config.toml
hidden_size = 160
normalize_top_k = true
balance_loss = 0.0101
router_noise = 0.1
num_attention_heads = 2
rope_theta = 10000.0
tie_word_embeddings = true
batch_tokens = 65536
Below are experts of layer 3 (counted from 0) of a mixture-of-experts language model. Rows are named router (the router's row for the expert), gate (a neuron's input weights, with its number), up (a neuron's input weights, with its number) and show model dimensions 120-159. Each number is 128 + 24 x the weight over its row's rms, rounded and kept within 0 to 255. Numbers have three digits each.
Before each expert's rows: "gets" lists some tokens that make up at least twice as much of what it gets as of all text. This comes from a sample of Wikipedia text that the model never trained on. Tokens count by the router's weight.

# expert 1
gets: "e", "a", "er", "t", "al", "h"
router:121105101157148132126114152106158144126144073100117112078127131148136124151127132135163097120143131068105115160137134123
gate0:126133125108108134142119145125125120096163126106149157138113118113124131120106111147114115101165115135119129158159062114
up0:151117089101104118135129196138098133115107123089117113116105168120114090161106101104136144117161122150107105184158142103
gate1:131155089109111103103186169127131173145139085073109127142135155104129096108110129134114128172124113110148116144140116123
up1:121134140130159133165093151114137126121150137172157161077067138100156190125125140144120112099154146153134103108141157088
gate2:133135119120121145123149143119097165170121104159153158162116123127135121046140096096147144145164138127138145129122174092
up2:172136123107113096167129158110131146113071115105099124111092137134162137131100098153104128134105123125145177173117128114
gate3:048175115109127117126153120130094131175124118122095145146161118131141112139142113144121137109118146087072164118122110113
up3:142154168158168111115116122114119105116126147122139071135141126097138107090147130153149126107136125134130104130117151110
gate4:104191137120142111185106134103136181155158128119069130115126148123166135106084127094115104109111132122114118149170085133
up4:132125120141142099148129139104097179148137107132162127087132120098093157139117139168140138174097127117097130126105136129
gate5:076155117148115131136124124116131148115143114107102167128151148121123116108084120120165147100053108088133111095099119168
up5:154139131143112188124091109150153122133080112156168118155120130118146141129119063134108141170141148156149095143130156140
gate6:117177155122155106166149129145127162106083108131130116160109148147139119152104125118117117112106099115146132143119117101
up6:125147141155119158132081111153095162144099109134119152125120129177156135121115096158136132141167120093109134151142139115
gate7:130116126088166148132147133170179161140133125111123100129124156126174099134131133116144141146122152149130150128151132110
up7:142100117152102109117123155065149137154118089117095117135141147089130165117152189076147155125126148113164125088143125148
gate8:131133124162083112159134127102108109111146101105124160151110113114128100148109118123112125104124136088113104121129087131
up8:116135110146162138107165111087120139135098113108133110119122138119150143137167156100148107106166111174077119165134130121
gate9:123111122112171175151157141135130144161133139138110081110140126145137094144159110131119099109149141139149135139141131114
up9:104150156141114112142129148095111070129137134123137134101102100118127123152133133100104142137113130169102164130124177123
gate10:153117145132097137096140139160148109123166129117102165123112151178134108133133096116159161161115150167110102122127155114
up10:145131100126144079134099104126164135138130105140160129141133074134138118116163129152134123171118138139136086146081114141
gate11:113159127115166147139174135109157106098098120106124129088132141117126117111135115144148086181155115091117112144140136126
up11:118137169095103117165131126146116112136071135119135089128118128135118116146107111125094178129113162116149142172113125149
gate12:130187115131129135134143127123134154100078148141109153131122118149112126146166127136084109136130128109122148137132180111
up12:127089150155117130063114104106146182114109161146152131099105169130120114137118126136182109154107138120094097115134151110
gate13:056149157147136167115105114148177124100153103090137113140105144097146169196149149142143138092126134118122161119104098112
up13:114094181110067103130152122126078133138177143128186118153184150102153152072115116091111143132120164112109134134147130117
gate14:166147152153147128101137128106144116186122134136132103135072131149135077109138133141113088117142142148121134158116146096
up14:138110128132116080124119090125167130142099111140105164134108111155105142174129158102112098160112115143153132150170099129
gate15:127113100136143175174125182107161086119113137114123138120087128152146161178137131174178112141150144138127092124134169120
up15:145125135126104137126143103124109119093121139122110088145093130175179166138133148165146106143100137152119134074140106138
gate16:157152106166149131141106092160117156090135128102114116163104174139080106118131180133164108129082139131116120151136114147
up16:126090099171136113175167143126126137132134098118134146097104139122114138141133138135113113106114132108125132106156176158
gate17:094130153119110137148089100104129124098091117155135123111136165095107133071109137200097155092128112122128141117167139187
up17:203143131139161131117159106123123101134097120142155175127113083124129132116131119132119138186161156149163113125132148146
gate18:088138144133088116133115161154142129142110082133149152121124164165136098086089150139156125119122177131130138151127143106
up18:129101108147135133132150197101131121123155137118119088103140113122136174118176149073119140083151160122171154160080159104
gate19:086124113128112082146124139116111168156130121121121122097106166122134098098112144136133168199161137106113121149135089128
up19:079115146111103113138110107103159128125114160180137104173107187140122120144150134175149077130134114105115120109166119144
gate20:150130116151129095123100130143102133112111125116116142129170179128156165118131142141131121148092113107120150185138102103
up20:118107158130077172148141140135102128111115157131069132129145140115078113130124132178113149079165095109128125151082120152
gate21:137147095101130151169134125125085188168101120117095146116155147109172120108110119156114103160110139095100143161161124127
up21:131120179127112143136178134064101120108130137151151171121138129123155115120077166117135124111113100107121157086158152084
gate22:114121117158131184113121102096120149068112141160130083123179140109112157136126137156127140121120120101147184148122166150
up22:092125191155105117092124132140128121146089083153153125122127154135114156159123161119126141119121119151077133121151121125
gate23:113099104146135144109113152113089139118150082109106102103099159092130118073134096128121086169136104123107141092160122131
up23:154063141097122160170115124119141061100126158136123128144119092151130137107085106121120136152101151153131150133149129121
gate24:135203116110106141184121141156144168120148116120125151147106113133163095116077117136117099154091159101117124129147140119
up24:086133093131118133129097121119119141083135114110162112111136094151157118116154124105123183134085116089125117140131164149
gate25:149134137109096103150077139134158100127129138126147167142089125129118133167115119113162108132121166118124099139106152108
up25:096124104096166128078143105150119073110153096123099138115171108160153122136085158128151130101164110144080098132142150143
gate26:140126120134135104121102174100144141180140153085116146183128146120112115106127149141173153107158102144136127108129099149
up26:130183166117113113107145139158088103144128100121114132106128118151059116148097080130158194165160156117109091089134148124
gate27:099133143102156129136118096172138176139155128159144149102106164117104099101167113145163132145148144129135096117146130158
up27:144118128076131164141123131091084104128101091146109120146112154105132125138096127160153130118168116102097170176124146153
gate28:075138119107127120113151103161126149092102144165100123165147162131120084098102092125134104126120119103110141104107115110
up28:112113123106100119135123117110076164147170122157146150125130121091170115119170129109118086096139116147173124101167157121
gate29:118128113118122102093109088138172163133125098112109100111129112159098105139114155091141127148102128149134085170166139112
up29:134125140128162125107134110107168103122143137116158078154140143174124146107130143113149078100116122152127136180140143110
gate30:111146129091113146162122127157158140137148122111156156135116095156132130088160101159129116161129179096133141169117135136
up30:150118099144113121147139184117117102089131090131126082105156143112112118160148116108116138111091091172142137129109119153
gate31:107135126131115077181124098115121124133137106115108138124094137104153120118113156176115114074116109079107147130116139086
up31:095100143123126130066134141101107119100109162126119127143136148130111166135126160140132079118154153130168134168100128101
gate32:153082112135169102149136129131138083100101132092104138105124128110093127182131153122122130144111092144155133109152135152
up32:131131096117085160138127116113091108132137122100142121126131140123141150138145148121103156110132133088146094095120131117
gate33:140101155137104145118121130135157166114142085149157101127114138160179084153119145117141130123141121167122117126115164130
up33:123133140145126160159122104111127111120116132103115142123090179091129125145171112143168153092158120110139138072159169164
gate34:137128100119131140147107161107123178152113170142117137115126136122110104147111123138130112124115132123091126138094111129
up34:151101186143126131138168089089087144139128121074131136158131179104169124115121146097149157092118143152194120129095140126
gate35:125113169126183083117160087093142166148099144156120115098127126142162089169146123130139111127138121121115147153129158103
up35:110108121134093148130151142103099121094138151124128126125134137142100148084126131102107183130147150148126112048136080116
gate36:153159132136150167132098113114109131110114128147101103148090150126111118139157090113117111130110143135096120147116159103
up36:156064093151104117149145097134123195109144125142118114093128158136108104096121143114103143124093123141120128107128107146
gate37:105123162127140155113141122129126118131122125148095134139142120112143152096100110134115121128138124141169146140126083109
up37:151114122098132100100120118139155119095108095160118070137142176121138121131108130148092102133117145110156125127095121136
gate38:158125109141125132144120146105139160150131172117147150121129124121080136132171118109184132117120114143124147122108100133
up38:098126146155139136125089118134190120079119105097097110113092120120137147154183128115118118120100155174136093102113131152
gate39:144181119086187135141089123155119147128133149135123102148102145118153114143138135106122105143097097142154098129129123122
up39:147149177139096129133112106104144159106124122150115115142126138118099139122099132114134109116089140106149111150147144126
gate40:088149136113161108157156081103143106123105141121111114160096138106153138147127141138154109138162171101126099109160155112
up40:107124098136087120119081087145140122129125098210106143140137129132166172098114130102097164110117132153111147168129117119
gate41:089110144097103107112121111142156128109108109153062150154169137129126087114117129140146124112147146111069128128123165103
up41:082133158123112102111160153146119174158092103098100097125134127148115165151105139122115094135103115126157164100086154124
gate42:132151151119138139125099200096138157136087124137125152158098084108152158099149088106098107130128121129098148099108113171
up42:099150157110113102140103108165147124105101127143122114148116131143086132141109152137144155151117135114159114111125136124
gate43:106131183121108118150130141180116140134087116144110120131103137103159126129121134146117138126088154124110116160083119074
up43:123152111096166114116086116116124119111146139178159122107136139149103098091121116107142132119107150129121120106104091139
gate44:109143157125144108153128143186110139136127137111112114131127133135151117083118134112121140152122103125148145107149162105
up44:121089127132147109127131130152123124129121142128099120070129070094112124146120136162135128129131166084163145154076098162
gate45:136124141155153118091138156130133128113171130128110153135106100078100152114117092119141123117170117136086119118148147097
up45:114154117134107158126135148125107078106133121190089136121119132106163119117110104089127094129102135127135082157121096123
gate46:127107128152144138174139112105101138150136144169122153155090177102129128132114145131125129115153122121108152128124120106
up46:135123119136103103122154129114106119133143163130106084109128110106177114119110123131109132109094106081134136091129102120
gate47:107134090111090162162131104059113078116112139115128127110135131154131092109161115136164143139134160090112081092150100117
up47:165116171117116143166109136090175125146120148133128150125167116089100126143138075148135085178164103125136144122130119120
gate48:159122215172148142150119115114122146119125107131112093121099190130128136156123143139126110113100152140170118112124159133
up48:146132189140111153123133120114135155138115132115120078132130110118097087131137080105105111146180102128145125105144121155
gate49:109159111113140107168151118115102090140097145079117139139088133095134108150114145157135112141097094116116162138077114102
up49:148124113119098155106139123102146142139141103108134156137146125189113139118140143132101152162099175095167102134095109135

# expert 0
gets: " ", "ar", "i", "\n", " s", ")"
router:147106140183158148101157088164136116111133076117128139110107116110109131136123079101096152153114130149099106124117139187
gate0:126149124146117117177101128111101117139147109165121155167151142128119122130127113114110094130108178137153172165133150054
up0:080164152121150131149108128144155116130144102154161128133179115152170114119144101129087128170073088136148120141173124143
gate1:115178135138105164104170136134099143141162126116081118147147153121151117096119125142106127116117126096139109089099145164
up1:162146128146141124140114098176149097120106109134116138143157112137132138136148175126125141092089118101145095136105110143
gate2:101144148146143124110135132120129113102143130114083128130157119100080130107094129122118121117108105145150085118119131142
up2:112122124149147152187105167141130108149134111124120147092129128125110123137122140116151140127083148138150129087124185139
gate3:118153092119124137132121117126140103120102116133137154105120137192104133097175134162114155154144181093125105153137152111
up3:128138140127183165150137147102106149055127155132121153124109132167142132157085118155178064123160108154123117115143137109
gate4:094130119161099142105132139167137095115114154121104092133130142168112145117144115127155151107145132158101145086093100165
up4:139115128122147123145117131179157159175094138128131131130149160183119103124178162138186118124131107094139144115102106122
gate5:135112127121118167117141132119111125137178127139115127160165137133121120128099155095135173134185127111119135118115162160
up5:065148136176099143152123137162102098147127103113151143141118142151128150121150077104153133097098155106110163091134151146
gate6:142101110129113151134117119158145143107142157137118109153089165137160092170138188141148130172097110073158165131091166150
up6:142119124119171110147113170145162123164142125129111150129166121133130131102121149116134146181130139124146115113130118157
gate7:120155152130114134100155137150117137108200129091114134133160132087148141057114091139114131130114129123091140116163102146
up7:145131121091128125143165154118105109105140161125141161203097140117116120145095113112102166153087130125160141135119160123
gate8:128091123138110109131151108124122103103137099116121154128126166120122137095106154154161108164166110122148134119129100093
up8:111132119140090137114137138132148131122135122118116142141122121159138134144144144130108077145110124098120127191142111131
gate9:117132125088131102104118167137129145104167152146112124154132111118089104108107120145096111144155096105063150127131140121
up9:121115173081134140184155106147126116131097131126122135144122136121163122164071135106135091136139109117169152091126123131
gate10:094124096127112108115134166114105144159113123132151103115123138085157112137154135178122141167141122117133131121111146149
up10:112098144144131108144170128085131133086146158160134147165132129159158130125144069119092107111151148129131151113129135140
gate11:168122113151140156105132156136144127093150141144103178130137114124116115168084120155160121139140133149105115119175178139
up11:109124166102093131128116136113100142127132139117151113103173108123139126155121107155161152094100114095110163120101085130
gate12:125147182120124145113142141168111143130135094135093170117143097114103126138087109141147132131100152092140135085133155130
up12:105126130134121095105134144126127098156117122143133110171129118063143116164116114172148118105145170111074157140129115132
gate13:144139121129139115103122118136139099130091111144098124137102123146077111124083178136101111130108154139105086168064112124
up13:157117108144134147150077103156119127126142139108157112142111127135114145156131188128110126126140096168136157150123151100
gate14:127138111166119131133092087162124145122088158126137141152118159143149103135149140146143114142137163110134143161088113088
up14:137120139117126125148121133112150155108080103110130067119105125142140116141153166162087139105136126154130123105104133128
gate15:125129077106097141103178123098120101144124115134144139164091148116123107161142110119158106069124140100100142103162134136
up15:100140140119078114144063115140125113149124136118107068165139103118103137131094117135116138145155125141099147120136108141
gate16:129133087135167124142138137104098157114096108107060113119114095148122124117142112107141117122077109124107120132084133140
up16:130119107126158154132117118160122077130101133148156146118081143138128111161130149142152098123121094138131107096114177104
gate17:137143075087143118167123138093100100145132103191121123170106171125126090124094116156125078128126150097090153161126134125
up17:107156148139137159106155128097116129070162105091110153113142127132144174102121125152130146096088168113102106126126114119
gate18:095134117156142114090091114163145079105122114135139104114131139101155185156106117112113139088119187143094150141107142140
up18:120121099133125157146144112118107115105103099135146114162157154205081114126063155113120129168070126148138084116180145123
gate19:127123104123143104145156145131109124133165088089101141093118136110174123090181120133127115170148148073145151085127155157
up19:120133136134114159112145134114118151121142105131149143145182099175121175141171145119074109146108079132144123110145129138
gate20:109140126107149110130139197170128136102127154109091165159121135136117118140065145157132134171132126121134151133117117116
up20:152146123162089126135143159118117100102145102124160135112156114122157122156144140140132089100106111151148131151173124121
gate21:127111128150157115143151108129152083084127162121119115150108086163088143149096135125108134139117106166125122111163148104
up21:093125092137131143105113137138100127123194106150122149108171136166153137075131130133086139085155141173096114142150121113
gate22:134120121149177102116145139097117120148099105123125081120095145118122148106132126139155135106161144100129137113107108132
up22:134151148139119086130142154109141114126106132116128111151148120141110148163097160157129103174146135108103103091184155108
gate23:112101107130086089132139154131095126102134153137130103073116138088127118137133110153141159163164169134187154132093126158
up23:092106136090097115128122118180129096108138112108169127162097110129124098132099093109118076134141132117108118145099105119
gate24:107137144128155144157132109130154114115146143123117123133134118125090067129126139134143151105085096121115154141137115098
up24:135160116162119120147105131109101132134114113103102120111146133159124140093132162119095134119156164104122150144115097111
gate25:109101158132191139102143165099136102150093151064167111158157149095120111105135139146110135116165158152093111134131149144
up25:145113129113154065151156107125086120149123074132111155130132144090136109130124162148143115131121117115098089132124110140
gate26:101120113171128134161110097107132129122125115123111169123109131139125081138104126143165111124090144140132135130099125113
up26:130130104103100141135127138109142146106119141141160134145133127160114136193155122136127114071156100137160144137109107090
gate27:120112126123172150151111120104099150086131168141104128145081143115095098169071142139125127148174156130131116138108131191
up27:143162116112163135086112149134107099155135160159088146136116172113111091139126102103133131134095119096086120130154130111
gate28:077145136164128106129127104132133123122147102167116122118170098137146101114135121116121147091189107157123123124117168171
up28:084137106130173110085144101149091147112150193131111082132122118100151134105085105156094134114123128137119093135143127113
gate29:106107152130163132129092090121110115131103167143097126144117127139173125096095168127134128123123105092081083143085138104
up29:103141149141146111109099169139155154104134131118120107134121124135140170154119177134118121117067172099139077094086113122
gate30:146152141137139178113156158104112120120130142104157135154106138151121142094100125114084119118121109091151090114121170091
up30:109143132100151142126168131128134123113149113109103125116113116186156141146113086126084119197131124130137120144147170121
gate31:085124082147108149128113178084153130128128122111124148144128126142106115138138080156161123135146148095120159111139146134
up31:112152173130141187185121108105095144138100173121147147144109143125139176160155131105131085093063128121134106123130137124
gate32:129115137106155104102124135098139145095144108127104093144148114135119173085166143130133140117147110138103102122126170133
up32:121120110137098096133161136116139139172137147163112151133150156117140111139161132151164125138124136131125171123151136159
gate33:114117127102123133090146124148134120139113166160135095132158176113142083108124116124118102149153142143150096111099128134
up33:125140139133169129096134099116128134131169117101172140123131133145150152119163100129142112159129098159124156127138164151
gate34:142129204117129148121120167148110140125137123118134096162108189155163119129132128135147136137129173116168113140096136176
up34:160090116171111113098129110105130145098142105124089123108128136092092147170120147146112107104157142148170131152087118146
gate35:136129158126099120114112182134108125164110089111113146091148134155140110105128155144127128123098112121113155144120078124
up35:093134135132106109134141137148153097128173097158119143182135112126133126071140144133077157172104137117107153111183131143
gate36:159158123114153085145133143125156073085112158126140102122075163115134111122133155089114136104074118131139143139089109137
up36:196113126134125139084104132155097160099130127134092153162127106132116111136100109104155118134156098117128130151106147120
gate37:172161094114134104137135097157142090101119107119126098140144123138096096129109164121158109134143162145142127110101144123
up37:125162114119135122123159107163123102143092113080116128139150078107123111106091157143076090112169146121159131151153099118
gate38:131137137124140126135180094153132145100169122176162124122111087084129151119178136120130121169144146109151126095153149126
up38:143154183129111147141095090103116090105102153146153128098114090171107112168088120123110122115116144095180086126108111107
gate39:132142128150102107131095082120114137115142159123130110194142165113157139136145097113111175107133127122095106117131141123
up39:114149104139154109161123139155137126149085145112153108151167130150140119161140173118134173116109117098160176087164096125
gate40:102141100138156149131125123178151129093114143118110106155151140164124120120108061143125152111097138149127106138063152145
up40:124080139149121149096135151135167108128132138084133115148121141137132141168121188127142176150139124187119114128134135074
gate41:132141121173181127174104133102158126101102147144162144164141165095112156137178100150122161134129116125113084161115154109
up41:133124106139166137150166095097144126117096134134111079164097114140164135119130114098112138125118171128076124137152125121
gate42:105091121131137091105153153110161117130114167112156141128094173090146089164159105168106130143120134124128147141105142137
up42:125125127128116086097174164146172130143144150107165131135113112159093096122105162116102093138124139099121120144135127148
gate43:141135144136141120064153125121132137113127125139159112147099173182108103141134123126095115148119096136150113091071142133
up43:119122133110135130106129097164090110123134126138142126147173130112158130132115106170122151138072100126103151118096141105
gate44:156094132131114158150141164138124106118084170139145111097107097109116123133132147109141164201133131171168135160128163093
up44:131084128095128183123172112118156078116141076140178172120148148128162122109132116097131127118137139088102101108138175137
gate45:154120122137151125128140154124113111132095121137100113100134129129171120119109102147097157136105104091125124126102163135
up45:118138109130086107132117111102104137120156116093095137106125101099137124156110145113130152105133142111149130075088111137
gate46:119170151121137137171142118135146184137112148149130104115088099114130138109129107079129125146114125177159092121099184149
up46:121161095133116132124165135098137133113127114146147088146122094119089118148136169104146122142125144158091072116164170107
gate47:122115142149123162103125107104146142106182147132145111123121102121118164106114102187124123139160128142116095138112149112
up47:146123136109135160108131144103120108162148131167104162107143120128080146129115157106150130088149133142160159121124075139
gate48:134100114135159087096131130113119207135113109100131140121108145153146151155095168122131144147102138119125118153138142155
up48:108101173158136129139126131125099148103157116106121113141137139098124181155145134136118118093125199129117078138140139143
gate49:121158133091127126115108096144175151106122130172144132154101118150180107114117141136094160140134135160164154146128146112
up49:159110135127150138106145117129146116123159111120098120139105134136177093089103162112158132106108117115127121097119136103

# expert 4
gets: " the", "g", " W", " a", " H", "f"
router:081091138117085139128082097118113134153158131167158122114134170113169123107151143126116113127124140158114125144131129121
gate37:124096152161167122153106117120094098120110121108155114097088144125147092105138098169132118136141154122119166138148149131
up37:148146145113119089105146170099131142123138137116139115130153150102094172148135130133108128155142128114167146138111140127
gate38:109128151103139136169120169154081160178103081116151115161137097107149096158130091114140097126141102098161137147140123109
up38:089111159111129090133121146122142089123084118126149110113173154170135181138099152136112133128101137140126127128105143170
gate39:110135152167134112097122099157168177093132185113112071115134162175111136168147073150180115101131140145117154112113133108
up39:127105117141123155119161116146092121128144137095105148122121158159089131143162149142158086165137180132113119143131119119
gate40:133142121135123110125115125118133137095098145119115102114121119141072162141129102114151121145113110118145144132105170163
up40:155144141114110105125150065161104129163125103098139107143113144159133119130138150162131114137134126139099107083143094181
gate41:159130090131102108103112125142127108132154104184092148140156151148111120105140116110137147159124117123130122122130132136
up41:071128114128138132113098126157161088112117151139141131107135137114117154151092123101124126104119068133135150146109110130
gate42:143088135085087122150163131142110141163101125144141144142153150106108164087084125129153140159168144141111097173081115077
up42:133117078146136081135132167174097116188087085135100109111156121154142130133121142097123137159139156142116097140124183079
gate43:108124136131144164134128115161104146125126069173109122108078168182116097149129123113136142123081126176149155152120126132
up43:103126150155143139099127138168108124104121116103143129109125154143130140179183109153136137077144107121159137140076140098
gate44:126141143138133099132095116147076143149137133115144183153103117097168137131133126117134093143110129063157168096167115143
up44:155155128143109093107109159123098138099132126122127098126161165136119104097131096165125137113146131094142143141148120103
gate45:116105123156115144153128167085104105136107107160129139141100097104168124101116153120127157139112150145130116123074109102
up45:153164173119151155115122104096118159100139077127132111132082089139155143121105122123115110141114157149110136106126109109
gate46:133105149103135115122105140101094117105185158102137080119157137104125127107137108115145187109145129149086127098113144152
up46:077153142091100133150089148095163115141124094095133126142126105107139141139109109153079115135117131120117149102190140139
gate47:104126143142121127089118153164131142137138119132143141148176188136128130159100113157155137135131153119099106100148138156
up47:155117140168091153108109170109134143118124125099110109130136153131111147114208128127124135116102093118125130115134100140
gate48:138131144118138105136156153156130129110103085110142173129156165138121098135115088138149127160177136143139112126133140119
up48:105117140143145165080144131118137096135116145129151148106110131173135150124136163133146068120144085124124122114142119121
gate49:118119130131125165135110102110091146129128162149177165116095107108124118075147121102146093081137113173130107124164111108
up49:125144110095148171122161137124153137140176127097172112130118162134147134093129151101111110120106118129196133089133140167
gate50:078099095126131092103118108133094125145093123083141131094120137121092132118149155157137121126112140104121100149139119122
up50:151150108113144107155145192104110119145140128129123140146111116078112098139093123162130177123112111119136128118118116110
gate51:105132128146121143114120133130131125114113139126138149150142150139144068132137154131139136101157116114134157130150136085
up51:130158171153139184172130165109115130118130153132124128128070154108111170145107141148116135141104140157137111136148102154
gate52:126134134151117140130140100151173103108134138142106120133121179114087102136113107136135091145100111126155130107142143156
up52:152147095131135129145149084139209131159117113116137122129141143109084134179139103114109132128112108116151122087129136140
gate53:142149125092114151140094147138093141159158109114116146175155172121111134095092133151104136113082165066174138158109143130
up53:114119139121165125121063096103127141110130110140130162104180119143130104114140096149147115134151114136177128128123091108
gate54:107131150089165137156119122132121142146110142132141082133083117123147099121186137097119130137077175141128120081155087135
up54:156102135120147151107154135132119144175126120119116132112164120101103152180113109145094121142170112143132161153124102100
gate55:116123131169103124117160092146092076170130138148122147180116150141138107112136129134133132162125081186093172110137111091
up55:123133132099132106126100130098136130113163138089127120113159156107145109140100141100139110146137157125129091123151116131
gate56:133183110110173096124109153141176121152110097154120123141110153152170121140169157150080069124113144174101144133110167083
up56:149167092106129093136120137117122154157138134151139139108111143125127146098137128090135128155118147162145113103167141103
gate57:123119125124083108127158123089139121118135156141116146117112159115192120136125115197144142115144145071150069120101164109
up57:104155147066120098112155158110092147185139170139149108095129139101136137146120149124115086095134130161103099127088138135
gate58:099185111135133158126151104133110156123134125129128173115121111118185121101119149137109146137131152107184092138079119135
up58:113147175101127114119153139145151110081119147140141134135110148088115131121130121131131171108163098139123130126115126168
gate59:096149130124169123110062129161115123118084103125127193157137141130166124150135122148130121152104098135148133106143139158
up59:116144150105173133068115160162133139091089109165130118159114161164115141146087180129148116132103141150156108120111147093
gate60:112144149098102148154129156108128132108119133137125103162121132141133106033126090128143114127138165165108106143133093124
up60:079130120148155113107139180124111136140131094062136121071103106121086146142070137166126103150137104102107163160113109133
gate61:116146120116112081111094122147104120133126159188138134137118179175168106115138121055123129147164164129079137112115134107
up61:155123151137129121080152132117121076136149118173137131162150130125201103091116118124111163150085133102091145150121091131
gate62:125087120074148131173089122136090120138119145125120108099109149066081147139127114158124135143114126134122089128130148127
up62:150129126153098101164122131170165129121158161121145134102149174100123134133125118153150167100135121068117157110116123155
gate63:108127138106090091155131132184096117133121117093148171139119115142117132107117155109132157119138175120121163170130112119
up63:136141126094173126087135114069139111121124152150085117164119146132148119135130115172134144114141143115145109129132128114
gate64:145147119126115165172098116148111135110102129149134117108131144152165113150157112102110149136114134200161110097085149097
up64:154103131165106147155154113114125148104148134155150125098106159131119158151115141096154202158094190159131138109139131188
gate65:099105143149132187117114158088140168151137107147102129107142132140153130120144113098136104107089149079112125128126125119
up65:109157097091067143146112111105086121113141101173110147173176102110140145114090140096111118125110140130085132146140095130
gate66:149119146091125085076114140156131136148121140126127098103092130068098143114124136113123107163150145138097118175115114125
up66:152121104105132162101159109090107122143104137104140104143147089140138112138164124099123110127150108126164116141158123095
gate67:108158111128139109162112113118096104106082117137160138110167164071126117116130111094146183106098110121146138065149127101
up67:142110146144115113148136143160177146156112136141139099121118143128100134162133143102126127142097132107157114132140142161
gate68:157133145136157113114156103096146083127143176093113101133128162157118108126121121135123141138170111152130115133172120095
up68:120109160104176112116171147147134153127093093085157142128071168114111099124155101147122148166113114171112140123154084169
gate69:082172112130128081116106150170129102144132136176110151142141188144118151143171168109095119135163131142084135150145123101
up69:123157104121136114128121110110127126138116092127128127152097094098090163138156164159117113146133124122145152140121076084
gate70:114109152131113169111114116160099128139136094148100106079088160170092131080148131137132130141093154124138124148132123102
up70:100139102100110113168102127170123144142155132126127090137103109115167194122159144158123108128122164067139144123126117076
gate71:080108138116121135155117117098178171103116131139146115116144162144110137121163107114166105138117103120129149146181152087
up71:133070138131088113184135084094155146089120090185145135142120128125138133097136119092147095131136114120144089151151147102
gate72:144146114152141085111127072155140122119124110117122117122114133094154136138140163112160137137111094168154123134119137142
up72:135090114134087102145131125146115104167081140114110156146138121150159137100114174113120138149139090082145118103120146157
gate73:080125162179122127118095135125109146132123107181122169152109138124116093108103170119101127131154131143129168091155161124
up73:161132106114128166134179117110111132111178139151139128131165062152147130100112067142110146125126113126156165141129089106
gate74:131140149164116134084144139124124156107120104148146144094129156136100107116123139183115176132132082152131163131160141136
up74:135123121129140162151104141110132148145178189120114123111147177108097107116096155121153128127149124128111128094118114146
gate75:100094133138117101175213136087126147138120154096105139134141112114149092104144098123108141147132109102131109093185152181
up75:138111110147135156108160109125127116126185162103123138142177097076096123117138129117164120125135129074104116151150136125
gate76:126114110119133120156123128127142103165111122125110092104076152113176112131163115133150113122163120151135182111148146118
up76:140126095138150107092123142096101134135117139082130116124165109096173163098170154120116176148113120103177089130126113181
gate77:132126160109101121134145100155146119122075124183099161142141113164155151111142096120104145176131125142152130151119113112
up77:098155122109137102137156114059116159170127125092153142155141120077152156091146147120144135093129136066095145085138132140
gate78:128110124133117116120120124146121125110147127124120108163133168114131146084156186088131085109141146175179074142135169137
up78:125139154084090111126112161182191108112158119172073120143139106163150129148116110148116103122104108095126163115141110155
gate79:180157158145118124086141149140162137140135088120099082112170144118099112122176133138127139121135111136128152110160159179
up79:098110131155159144114098103110134105108153134109131106110103078116145127091164163157107151142092162137114113109133094070
gate80:139143140160150113114093079157115150155132143122113117145122143122138103153143143162166145110118145112088163144083118089
up80:167141157138123117136145130120095143080099108171153142112113147168114158122123099121154064133122142131134126109158180174
gate81:173122122102129172114144133155089149152158128171118125120161167149122136133181123157113134135149134148157105190124142121
up81:152075108111127140152136094152162148123114132145162129106111128100115125124100150102114077126152140073100141132114154146
gate82:086146131141144128092105126109120164121088092118128096080123135115125135132125161176101106132128135164149125168160115105
up82:140117158170160180115148157134153103138163163114131094121164101157122132155134110123110097128107139087143150142138141137
gate83:081141102121122128150121128187138137134142068097153158107165138112130150083131108139151141149117152146122091125131085147
up83:113111160152102148111132165145134136114091153134142129101106134164146120134141166120110138093088127139106084129159092116
gate84:114116161115106140143139115142101075076109123133146113176098106100115156142114101097121105129119153131116065092097168116
up84:160135126108131143130121124111149166137139104120134136123131160080120124107106182107117161105095118105137123113166126145
gate85:132101116157116151120122124141125156103154183130152126118092140073121100138121120105107147142092164134135165121141128127
up85:084132150118112135124096151148130131100151121131165155094145106128142112114115126112062093076118142129111093117161125160
gate86:110129121114176151096154119152157127125076127125136171110117123111080144135133108125133176141143113093123136118124148118
up86:097119110113111143088118111122117115148166146093123153146117120139119106128133148151141123122101112129147103122150107143